config.toml
router_z_loss = 0.001
router_bias = true
lr_router = 0.00104
norm_place = "peri"
attn_scale = 0.177
init_std_qkv = 0.0514
lr_mult_qkv = 0.4
max_steps = 6055
dataset = "wikipedia_en"
Below are experts of layer 12 (counted from 0) of a mixture-of-experts language model. Rows are named router (the router's row for the expert) and show model dimensions 0-95. Each number is 128 + 32 x the weight over its row's rms, rounded and kept within 0 to 255. Numbers have three digits each.
After each expert's rows: "gets" lists some tokens that make up at least twice as much of what it gets as of all text; "mostly gets" lists some tokens that are sent to it at least half of the time. This comes from a sample of Wikipedia text that the model never trained on. Tokens count by the router's weight.

# expert 38
router:127083136179153159124118091146123120164095072104173088145109127161126159130138093099045094156018126143140137151162168110101167121108130068117170129159131112078143138141147155166100176119166141116142117117098076131116158191150077147111092189100186117118089134134095117151162102169128088133
gets: " |", " the", " a", ":", " his", ";"
mostly gets: " Nominated", " their", " its", " his", " her", " Won"

# expert 22
router:187072164155133140129128096147129138149134079102166137126122134174116184096152111077083065147083141119185137185145159065117145127126189068166133122157090117073118184123145119194146143131156145122165149097087115125150176152158141166076116157094128130070097129117099115134161075082131095110
gets: " of", " a", " in", " to", " with", " an"
mostly gets: " a", " using", " into", " an", " with", " among"

# expert 35
router:166139164169124119133133123150214147166094091120140144156138150147097155108121096103113094160126153103138163191148146114118172051121136121129180121168162110137126153133183157199115159167149177115167109092096085126131139154132065112054080133090160143136101172137103095211137090109115137099
gets: "\n", " |\n", ".\n\n", ")\n", "\n\n", "."
mostly gets: " |\n", "\n", ".\n\n", ")\n", "\n\n", ".\n"

# expert 56
router:163094147121146157113126105140151186117154120088136187110117184120086141081131118107132143158132179086164171192154125124102132059117198087135165124158088055124060179109149155160086147111146177139199150135094107141111149133145092092086118167103145116137102148143149114183146078144091105121
gets: " (", " \"", " Man", "/", " man", " '"
mostly gets: " \"", " Mc", " man", " Mad", " Sup", " Mac"

# expert 117
router:146087197154140173115115093142193168126098107086141140127065138170113141091175069104110019143130169124111128142176125111110182166116135138157171140151110101121114130103166164144098113156187151095165128131117100128159206123144093132109082172077111155094142172126112143137123131110132074141
gets: ".", "us", ":", "ia", " of", " USA"
mostly gets: " William", " Robert", " ITA", " AUS", " Michael", " BRA"

# expert 102
router:153127170147139136095137072143125128163092106074119109185102119103053142140161069091113113154127138166169173190133133129027138093070162114165140132124124100096137150096169144159103149171158127119138111110103100129177204111141118114111104118105197141102148137129116066106177124153073106123
gets: " b", " p", " st", " St", " r", " sp"
mostly gets: " b", " st", " St", " ch", " sc", " Sp"

# expert 118
router:157113140144210150118149099146131126102103149104145158180094143123032169165138077113116112137121198158159159150179119117066136132109141101108129180136099095128097182139131179156080194131138167106122090064133091171135145117120119116127095130114163155135154141133110093178143127186087086079
gets: " s", "av", " S", " w", " l", " Cl"
mostly gets: " s", " fl", " Cl", " cl", " qu", " Bl"

# expert 42
router:116107153145130140103119085141157132200132125096159110145094188128118198144136057106118093153128153122164151195140190102057146091117115107162132134160115145102086140109163168125093134145114122107151077095155061137126168135186116121100075133107176134076051125150057111165121120157135124113
gets: " was", " he", " is", " He", " were", " comp"
mostly gets: " he", " comp", " rec", " ad", " app", " she"

# expert 127
router:165130137156121176098148117172141152155125101078142162133121137117099150070206093086074103170129177123191167176141168125069150147125210098157147136204155085120122160137158159123065124134136145079137128134084084172134162155139094117105150137096148112134109156153098114179153111175148128106
gets: ".", "–", " ", "20", "19", "10"
mostly gets: " .", " −", "°", " +", " ·", "−"

# expert 96
router:183106167173143170078105104156125166131094070132165145183106159113118138097142101100139105179115173150133096166196127091121172099094156133185188141169087061116099173104166106084122157172165129112130099128093094161089169121130112128124098123098182163139130154152068114151150120169095119094
gets: " B", " M", " S", " H", " K", " T"
mostly gets: " K", " Br", " B", " Mc", " M", " H"

# expert 25
router:150081213135148148115126088158131148136118092140158129157137153135140148107143081112143129134123134145186196187139124125087163095130141116208172175205122102133106192125149132135123130201184161121149107112140071158119184119140105148103071162107142145099110172152096079104143087170100124123
gets: " C", " P", " T", " E", " S", " G"
mostly gets: " O", " C", " E", " P", " c", " U"

# expert 67
router:115114097193150131113124063174178110135090088090150144160087197144094128111166081081124082144103155157162142159132112117120161123099126061134182116143108106081145170080187181132090143133133172107142101081107113157117166190167083148078094175126152111101136166110109159122134117164117099111
gets: " |", ";", " and", ":", ",", " /"
mostly gets: " ·", " =", " —;", ";", " ;", " &"

# expert 7
router:142101155151145166096138138126141137180145118104234150145111113117074144122136163087075121176094147171128164176139135126135132078107114088114152171148095114120123145059188122140135145163123153125164145111114084163162114157194093169075123186093103142100108186153112135159196143114068111121
gets: "al", " Al", "el", "am", "ad", " al"
mostly gets: " Al", " ar", "Al", "Ar", " Pal", " al"

# expert 6
router:152138148156137175096117081120154143145119032118172121128097105163125215126175105124107033157145167160183142130150161079081130118118164113165124138182164086097109166121155131137087144135229154135141145135097097170138159123170117139109116144123135141099132178180114120141165120109114129119
gets: "0", "1", "2", "3", "5", "4"
mostly gets: " million", "0", "00", "9", " km", " cm"

# expert 46
router:144107214134122143106162071186139127135122043135181146149112135128147128123137096060117106138121127125150198144131106132067134105094131113154132150176155099107104165123177119158123201169162127118158055072076097135126189150127113160083102146110117141092104155154085094127177125154103116137
gets: " C", "C", "M", "B", "T", "S"
mostly gets: "-c", "-b", " c", "St", "Acc", "Rep"

# expert 13
router:138082147159212146113122128177135170145113117131156119180116140125085129114123095095116118159150133182156166141122153066107155087117121107167160090143122111092115148119144160224144148182122165093156094100120072151122179135171123196116089150107125137098133175149138083201120124140097136054
gets: "u", "o", "a", "i", " L", "ra"
mostly gets: " La", " San", " Jo", " Le", " Ne", " Bu"

# expert 69
router:190086145151157165077166074141097172174124099127134143162115171110115164127134108124122136189070129126151158167153138120115143113113128099166136135136124093093089166147162141117137143207185125095112080093077051148100134126142135147092110172102167152138139187126058081137133124183094088089
gets: " H", " W", " K", " L", " T", " D"
mostly gets: " H", " W", " K", " Sk", "-h", " Ph"

# expert 53
router:132108147148146152085090090192144135136123139119155163206120142114090138143131109133090066145122194132169162152148177115117184114097140089168139111153117125090122235089152133133132133154126148143150148083109120149126163136132108142147134187114147109144148128191030125154168099107086102067
gets: "ag", "ig", "g", "og", "j", "ug"
mostly gets: "ug", "ñ", "og", " Slov", "ag", " Portug"

# expert 82
router:185063133132156153105101061161165151126078107136179152147097135141113136123149129088096064129094139146155137164151134074121145129100195077130151152130133074098101121066193202191096117138156156145150114150108100156115198174149103151087117143099139102073114158124120094112141092142135099123
gets: "-", ":", "|", " |", "=", " -"
mostly gets: "=", "|", "',", " Clade", "   ", " •"

# expert 39
router:122067154204161168103146152152148193151093129156123160185147153150140182161148126081054148159116162124187132137131172103095131119099159106166147134133132095071139137131131192207112157158141183114121088073116078126102142140130133177093107172108152155123112141152152086150145123109101133079
gets: "i", "e", "om", "o", "u", "a"
mostly gets: " Jo", " te", " bi", " ge", " come", " bo"

# expert 27
router:143120135175132183124140115147135131154133145124116142115101149137104153159172109144056089147112142145162130120139192095133104083096130093148144149131110082094104168122170186166128189125156111116168193075073126158127171141161056202112122197110113142160130126194125088122154121132079080083
gets: "ed", "en", "ated", "ing", "ted", "ad"
mostly gets: "ied", "ized", "ted", " born", "wn", "ferred"

# expert 43
router:150132126163171130115113083120169115152081086071133132142068134148148147168157136104094097138127121124156179130155132093103146107078154111171127184166143086108098132098153144143097167168143115106174109098078148154180140144127130193141085188090112067060062134185126128123127054109111086127
gets: "ical", "ic", "ial", "al", "ional", "ary"
mostly gets: "ical", " National", " local", " public", "ional", " International"

# expert 121
router:187137179128179122124132098176134137115120099134140096151114156129090184101135116093111150147050152148149208161183130124068131132088172128171161148152100070117128146130224104174117156147207153110146097106123093149120167137168130110119069174117144130118146145150072103128118138144126091103
gets: " L", " D", " R", " d", " J", " P"
mostly gets: " L", " D", " d", " J", " l", " R"

# expert 84
router:136109143196151131101093085127163171125143119123178175138102176138088159125127087117058107157071128136193151187143138074084162142132149073140132133129098088095149168114120131148093177128154118115166104127069128128155148198128076182112082212103129117088124156137085135126135091115129098111
gets: " the", " a", " The", "'s", " his", "The"
mostly gets: " the", " The", " his", "The", " its", " this"

# expert 101
router:125101126132130147092115086125144141189126113102187177135117187123093133084140066079115077158089165164156132164142189100073117116126122108169124116136154111110068140127176173163095154145121141079192092094149053112112138165151118128077087124127131140096091143178088119204133102150148114130
gets: " was", " is", " he", " were", " He", " had"
mostly gets: " was", " is", " are", " were", " been", " has"

# expert 49
router:155091165141176105087098094137189152119098134128141165128060172157099139104171133112134092154074166163174139129153189119086188133147102110131138203141097091092110107106150161158117138142140141055152118097101141159138168148137118103107101135120179169137108151157070121153152136155094094038
gets: "on", "n", "g", "an", "er", "el"
mostly gets: " Jean", " Marc", " David", " Edward", " Anton", " Carl"

# expert 115
router:158118153136105176059109108152125144156130117107143131154100185164055143133200079063097084154073135172144133139128198081083138111124114091154160138140126109130134119115175158150109133132132145109182117051135061120108122145162077121104096121129121138088086143152092120193122072174129114119
gets: " was", " is", " be", "ly", " were", " not"
mostly gets: " was", " are", " also", " been", " not", " have"

# expert 90
router:113148148121141180087163060133146141142151081119188157146118126151131157114194074104110113143147196088140153128153142129113150075159148109141110121173138112143138181121144202178110134130144153127159059128112124137097118195191110157139132164075134134107098152156123114168155119099028114091
gets: " In", "In", " in", " there", " over", " As"
mostly gets: "In", " there", " As", "On", " However", " After"

# expert 85
router:199126190153138170120101098200174142127151110126166149146132145142091193107146108089121142137131163139187167177140121080103121131115145062133120173158138064102135187085149146128108109127132155085193152112131096135151149165157072118076105136100108124137109137200117074140132076138118125076
gets: " ", "19", "20", "–", "18", "17"
mostly gets: "19", "20", "#", " ", "~", "18"

# expert 4
router:123109150144123119117083137150172168166135128118223195131081137132058139105152122115132111218102144191172128175151215118123150068095153114145145147130110107125127126090132128115119114117138119082137124145108095167119170158165140161100087160108164121129061179172139074154152115132120088119
gets: "ro", "re", "le", "el", " de", "al"
mostly gets: " El", " ar", " Or", " Gre", " Bro", " cre"

# expert 21
router:146058151154142164127156105127137114147130075111182150132080125194133158080137098086099052129101138093203130197155157090138159106128155103170151165176105093124129176131145173191113127158151143121222108096073128113144150154160136153092096161119130130139094142136113133151137137084106106104
gets: " in", " to", " of", " by", " on", " for"
mostly gets: " during", " with", " on", " against", " between", " in"

# expert 63
router:136098140173152185144042098138139143122109118105159126176109170145122142117169095144097141142095142136185192139151150075101156071083123131131153157128142101098076152093131174131076157154160175119157141120114144149167147150179110135148118195110191046081069124152117104119140079140108112113
gets: "-", " United", " National", " World", " International", " New"
mostly gets: " International", " World", " European", " Best", " Social", " Arab"

# expert 19
router:177091189156135156067080074168185108149144068132161144134113145168106152116153103109083069174097128108113137177176147105100168106106141058154147144123144113118149158127168154173092166164146171105140104111127048169167181178140119141106097164111147115126115170162120136137110132083103108108
gets: " |", ",", ":", ")", " of", "-"
mostly gets: " both", " include", " includes", "@", " between", "):"

# expert 123
router:130104154153134136090144098144134159110094084118150148183124164197123121113146105120132136171121170125149198114141144112078181114106169084162152136226144113117091178127194129125118133193184135100171122113082088138119149157136104173051093175144127158110143157148051132133140159132130107112
gets: "S", "A", "M", "R", "C", "T"
mostly gets: "R", "A", " USA", "U", "T", "M"

# expert 3
router:142095159165137196101157105116128111129140098122202116135088133178098165093153082096109102140136154104157136204174144047142159095116170127172099188175116081120128163123142174218123129138133133135204104098071139135128113168152161146107117166094159105114121143117118117173148107121110106118
gets: " in", " of", " on", " In", " from", "In"
mostly gets: " In", " in", " on", " from", " during", " through"

# expert 45
router:158146183154147165089116095187148162166136029113143151133090175214121140128214115125119110138125168147138121183130141082113139128134174117136139156195166110111121159141141120107116160118167155122140143108120072155195137172142078152107121120116139132094137144201090115162163096122120131085
gets: "0", " years", "08", "00", "15", "07"
mostly gets: " years", " century", " million", " year", " minutes", "-year"

# expert 5
router:164136164206171139140110082142132139164095112094129095141056158226120154143182115082097077140117176132134126146129166100071122112136157117145120111185151135084149189105161129146129168148154158129154149098083078146150136140162109110128081158121137142096141171193103125181119106112096082095
gets: "0", "%", "1", "3", "5", "2"
mostly gets: "%", " million", "°W", " mi", " population", " km"

# expert 0
router:117145141161137133101124105145197162193087084130145159160132133154098146130107090098142107165142169170151193189122148096112127065126175126153160106143146117128118162116152155186099191168134172120181113106095106151114143136181075149120108127051164109071081159115155100147111054118111132139
gets: "\n", " |\n", ")\n", " re", " con", " pre"
mostly gets: ")\n", " |\n", " con", "\n", " pre", " re"

# expert 50
router:165091128178114132125082120129115139173126068099138103165103153185122176146190105127080087132140162105196139138158232094143131106084128107145160142148120108109128172117163183146094138111155141100173140048082113179120162188133085160114116132121143140131118165185116122137139071120106116126
gets: "ed", "ing", "ated", " used", "ted", " released"
mostly gets: " used", " released", " made", " began", " located", " held"

# expert 124
router:164094150138151132105110120189140179169070069137145137180091114170108142104125139054129072139076188134105157165168111104104139151111143122134154179135091125123118112131150126132122232135161185088135152106083103150143126130154124117078070141109146107129145130174126080154116092153071085086
gets: " m", "s", "m", "es", "em", " s"
mostly gets: " m", " process", " mass", "cess", " success", "idae"

# expert 125
router:137127167158130157090107065171149120122148112129157176112114135144070129059150099075093121114114174112162141134124153095133175125110142061180152129171102090097114139111199138158101125136181122112189081128093120198134145164133086152070115128089163141064106137153126141159133142070108088082
gets: " (", " |", ",", ":", "born", "'s"
mostly gets: "е", "а", " (\"", "ا", " von", "и"

# expert 57
router:134093132163147169105125099188132139165119102091170139112076182116096172092146082078150014140090117108158121167148151087077152162133143122155145135133154092110116158088155184106120116197144134105175080048098098145130100151158097131098130144120110132083085148143084141145133128130113112091
gets: " and", " to", " or", " was", " but", " which"
mostly gets: " and", " but", " would", " could", " been", " they"

# expert 74
router:139164150156166107124126098149166178149085119120172121189103210167139119114148131088099076134104155101140146186158126107143129061103166120122111144176160114138075192130171149155101151165165105112156145102106118153159133201124069109084127118100160104100144164130100127206119076158146102100
gets: "\n\n", ".\n\n", "\n", " |\n", " |\n\n", "=="
mostly gets: ".\n\n", "==", " |\n\n", "\n\n", "===\n\n", "==\n"

# expert 47
router:140086148163139187134156115181149161143105084116190221162151136153109146120141130107139135165095156090160159147139125107096155127105181041134155134189119080132093178070172160168087131129141169091136099104109118141132168186120084128048128143125142120106080131118088124126118102150112102125
gets: "-", " (", " \"", "==", "/", "==="
mostly gets: " \"", "===", "==", "=", "—", "===="

# expert 120
router:148137184145128230108129099157168163136153089096152196143127168104105156111147093107129114156096157107155191143151141107098161151112174063135128178134142105115097185120149175152076116158155103089194121120130119129155134172151070139086087139126109111133080148153116090147192085121111105096
gets: "19", "20", "18", " ", "–", "."
mostly gets: "20", "19", "#", "18", " '", " There"

# expert 55
router:208114143193132160114128129120140138165143093075142112176131119155124146137154124086112089113087164096147165139153176123134157139127135085155145165156140107139152143100139168185106162138174153067141180037137095166123197159157127119114110122126112154138145152147072109180122115105043069137
gets: "ot", "ed", "ect", "it", "ing", "t"
mostly gets: "ict", "pt", " develop", "duce", " allow", " construct"

# expert 32
router:142089159156158153081101155169179160124074114134133101129117145156097158105147087116120074205110147138122151116107153077099141119114134111163164107163123109048118131124149132182120136180160143093145121125094075136134172138190125202069126183078136103104146162160140098191155097118136110069
gets: "i", "a", "o", "ia", "u", "ra"
mostly gets: "ana", "ata", "ara", "ani", "ini", "ala"

# expert 12
router:140118152172144137114128124132149131150090111067129143119102153193107159144141134114123094137120126098159144113149162101048149130093138068150136156177128120097104157096140137173076185130156134065134133094080127171216124126152098204121100214106153095091087157193123118121135073110128118109
gets: "ic", "ical", "al", "ian", "ial", "ing"
mostly gets: "ious", "ical", " public", " national", " political", "itive"

# expert 80
router:151132159120157179085139095141178126137167065080131155133089171163110147119185103105106086145098158124192168152151190129090152124115174099149121149207116066101134151128179128121113173145190162122152125133110104168151155177146104158119084121144132102089129156137084115141220132118094137132
gets: "1", "2", "3", "4", "5", "6"
mostly gets: " six", "4", " seven", " three", " four", "7"

# expert 94
router:149083162127158168086123108141158172118071124076147156142113178183088129098150116107100055217120148166138120104137165077151157117122145079149145180154096104117113168117123185142145122147172134093136146132101099159125155139130100163090060188088152161148121146125124129207140103117086090115
gets: "es", "as", "s", "ia", "a", "is"
mostly gets: " James", " Angeles", " Charles", " Williams", " Louis", " Spain"

# expert 109
router:167081153165143160073088060164175122129100081130191140113115154137124127107169090122112082175067127107136137164182153093092161113129141072133189124121126125111140157114148181177096172163130182112149127114120068174139188194140129170128117151115130137136089155143111138131128096129101054118
gets: " |", "|", "-", ":", ";", " -"
mostly gets: "|", " •", " |", "@", "-", "verage"

# expert 34
router:130139160172139177115133042157106140151118073106169149134139150153120136096189100107096046134125136126156142200160168049099131135140173091150162133122095115126140145128143157184111138141156171103142116093111083151095132202173102171087117162086111129131113158163131156136155120152091069093
gets: " |", ";", " to", " at", " and", " from"
mostly gets: " approximately", " almost", " than", "',", "imately", " around"

# expert 16
router:142063146189129150110122109189124136138124089110152158127127207166063126135156128124122085172112138087140136179148145104107162130111136074152157127177118150076085194126153142164112153140163176103142079116130111200167165183178094115091096110112161126129137168207104146126172133136122133110
gets: ",", ")", "\"", "),", ".", " and"
mostly gets: "\",", "),", "\"", ")", ")\"", "”"

# expert 119
router:153124168145134146136118102140144148125132091121171197126124145134110141117133119101118121166110180087181186130133109109101165090132159077151141099191067026112112200120162163152134141126178170113177114114112129148129184218137095128095104140124177079115119158144135114175129092142130076129
gets: " (", " \"", "==", "===", ".\n\n", "|"
mostly gets: " \"", " (", "==", "===", "(", " =\n\n"

# expert 31
router:154083142193133152114090085149172149154116139104142110157140120131128103087149127102111108148137143066158205108163168104073137099082146126159145201142148108132094127107136173151107150135150177074134119041152096140149170165157107187143118113113108118097111142209090059124161141115085119119
gets: "it", "ic", "ig", "oc", "ac", "at"
mostly gets: " administ", "olit", " init", " gradu", "ilit", "ecess"

# expert 1
router:120102141139152186073094108113159165145115114085131144131059198200079137152140104146094095135090165124145110135169177107133134112101106109120142139168125095056067139081153128112125145141177154074191101120127101157158138140178121181081089132099141100153150151193135084180149149117119104126
gets: "son", "er", "on", "en", "ton", "a"
mostly gets: "ić", " Smith", " Williams", " Jones", " Creek", "berg"

# expert 64
router:208091145140177132115092109205155152134114113136153126149137162128146138078137089121150119167128164147131179214173123100051118135120138121164164168187113107104109153137163123135116181200152132105137149090104066136168144130149080131109069163095160128109113156141070081117117115150086122124
gets: " P", " F", " N", " M", " p", " f"
mostly gets: " f", " F", " p", " n", " N", " M"

# expert 76
router:136085187147174119102117067183156169117146106099120139132137159208116171119186123080122079117114126067162129166155115117128156082108168119146165157173171107120039148115155121123072126154146153095155134104137084157165158184124104123086115155129122148098118192192105128147128150117121120086
gets: ",", "er", " Minister", "ers", " President", " president"
mostly gets: " member", " members", " President", " president", " father", " Minister"

# expert 110
router:149129167181144151129081116173154151152138088048121127164113146178126129095186123109119123162110146076144105105141139133113127119090131090162130208130151118122119114121147159162065185138163170093149135118103099162167148192133103186077099170101147082107135192163119137174157051123142112108
gets: "ation", "ion", "ing", "ment", "ity", "ure"
mostly gets: " game", "ification", "ration", "itions", "olution", "ination"

# expert 59
router:130068120227129160121136101146147127148135113105148125154106159123072117120145107113109079121111131092167138161170146099142185090098114088143183149148077118131118142120189176160132140165200152112152120119111093156140150217187091123105040135103148098095134167154078101143151129126117107126
gets: " |", ",", ")", ";", "\n", " –"
mostly gets: ")\"", "),", "\")", ");", ".)", ")"

# expert 61
router:113096152152173126092079109134160151127128135112114150130090158190122157128127099095117099142089142096156181138166227120123121122130111117189146179152127121097105146088149128151107153146177181089140149116123116183188160161139037173105089186107116115053104131170122116167110093094127131104
gets: "ian", "an", " American", " States", "ia", "ist"
mostly gets: " British", " American", " French", " States", " France", " English"

# expert 95
router:150058169179192128109124112105137164190098106128134139132111151144099151095137158113130082146011134131161137143142166098128130083110151126175144160142116069106124106106146129178093135114137203061146152114099117209168132171176104149093131149113165155132114131154136071147128101116113125107
gets: "in", "an", "il", "on", "al", "or"
mostly gets: "il", "vin", "tar", "imin", "lin", "bon"

# expert 112
router:135134176135138156096101104166144156180061061062137110191108175181129177146188128082113092166114153083133134116140105114124134128084131109159099150137166092129108143100125148151089141148188163101120136111118113196154129168140106137104098147110140120112098177159145125207140047120133081101
gets: "s", "es", "ations", "ions", "ation", "ers"
mostly gets: " members", "ations", " life", "ography", " information", " people"

# expert 88
router:156073154180119170142165080175168143124115123096159121159065139119100178075172084122092081153090159124123141187185121063113168119119146090155146160151129132087089133120154197132089125133188163142177119132103122139120160161162093129126098159115187091058095139121082134134130142109118111110
gets: " of", ":", ".", ",", " and", " in"
mostly gets: " &", ".,", " :", " Best", "!", ":"

# expert 122
router:135083148140135176071080109161149163131178099144157162156127164141123106123139071104085093178095168112174169154143167085129172115116171080175097106167071126144111166119119136135101116112140170108164132139128121129102171139148115143081137184099150118127120151155047104187179125073099114058
gets: "z", "h", "é", "á", "j", "ak"
mostly gets: "á", "ó", "í", "ü", "ä", "ö"

# expert 14
router:177103119155119125112088118139113151169124068083153115171119149187096205139190121101106072156149168112154116133161173100137125115099121096160159123124165103109119197116154195164096147124161113101139149070100087175107153193135084145093092127122123171150106174184115127181142093129098103110
gets: "ed", "ing", "s", "es", "ated", " made"
mostly gets: " played", " used", " began", " made", " released", " received"

# expert 126
router:223117135157128173140122101142122156182120098139144109161108142123103143087149094108111113131102160119147185202179141123067145083133159145157159137141093139089117132047175123110125143167153109133143102116108076156126174136161092111095067093078128069075097149130092105152169124148075105095
gets: " f", " t", " b", " d", " G", " g"
mostly gets: " t", " f", " b", " d", " cont", " th"

# expert 93
router:189139196124135180080130091175160118127126073122121148138100144158119147128168106113098090162118139104209180131174183101128114146097163115132124143208151064099123153110156160135084151139169152082145107112125129166148149183174119145109104121116118104089100152164083088147204086152113106114
gets: "20", "19", "1", "18", "3", "2"
mostly gets: "20", "19", " several", "18", " five", " nine"

# expert 60
router:145135132186175138111110108140128151132093050099155156150129145145118141120148128060093097189108154106151147116126166109105153055103135111182147162217162127126089227131190122142125137194182136132140089114096102165138182134146118143113105151115136147153126194143096160149150165136107121128
gets: "C", "E", "G", "L", "A", "P"
mostly gets: " MF", " DF", " FW", " %", " Candidate", " CA"

# expert 44
router:146073112149180139092106096137149133160130138140130121157145131174099143125179089128100031164080183136126135119161154108112152115114130076189173149180108101097124157074129123145097121139155120066159078112095120132169158157144107150092126178106165122155143140182094050162150126093113085073
gets: "i", "a", "ov", "o", "z", "k"
mostly gets: "ić", "ski", "ka", "berg", "mad", "uki"

# expert 79
router:120108145191158129053112095139203158159088090046175108158140121135130111091145112115119104159092174084163211167204139151106134106107181131121118144118102119135110127098141125140094186093134124079150118063090086153108161150155133179091128104105150131105134109154142088124147106113090124098
gets: "c", "im", "p", "ul", "m", "um"
mostly gets: " min", " exper", " techn", " spec", "imin", " phys"

# expert 104
router:152134175129153157075116090098137162137137095104119122123128112099065149114164073076131127176063142156121183179169110112116141110058154127191174156126131123116108167095168148144096164177164159124148096120084086125145130149154119089106113110133151154100142163154088126151175114113084063042
gets: "r", " R", " Ch", " Sh", "c", " r"
mostly gets: " ch", " sh", " Ch", " dr", " Sh", " Pl"

# expert 62
router:124080133181135140113105117150182149128066106099144124168078190191090123103172086095117076159137162114146135144151121110115159104116135127143170120202130131096113163123163150136127147133173148056126113125093100151126136169150111108063064129105176085086126195150140083199138118095120094144
gets: " |\n", ")", "\"", "\n", "s", ")\n"
mostly gets: " |\n", "\"\n", "idae", "}", ")\"", " Records"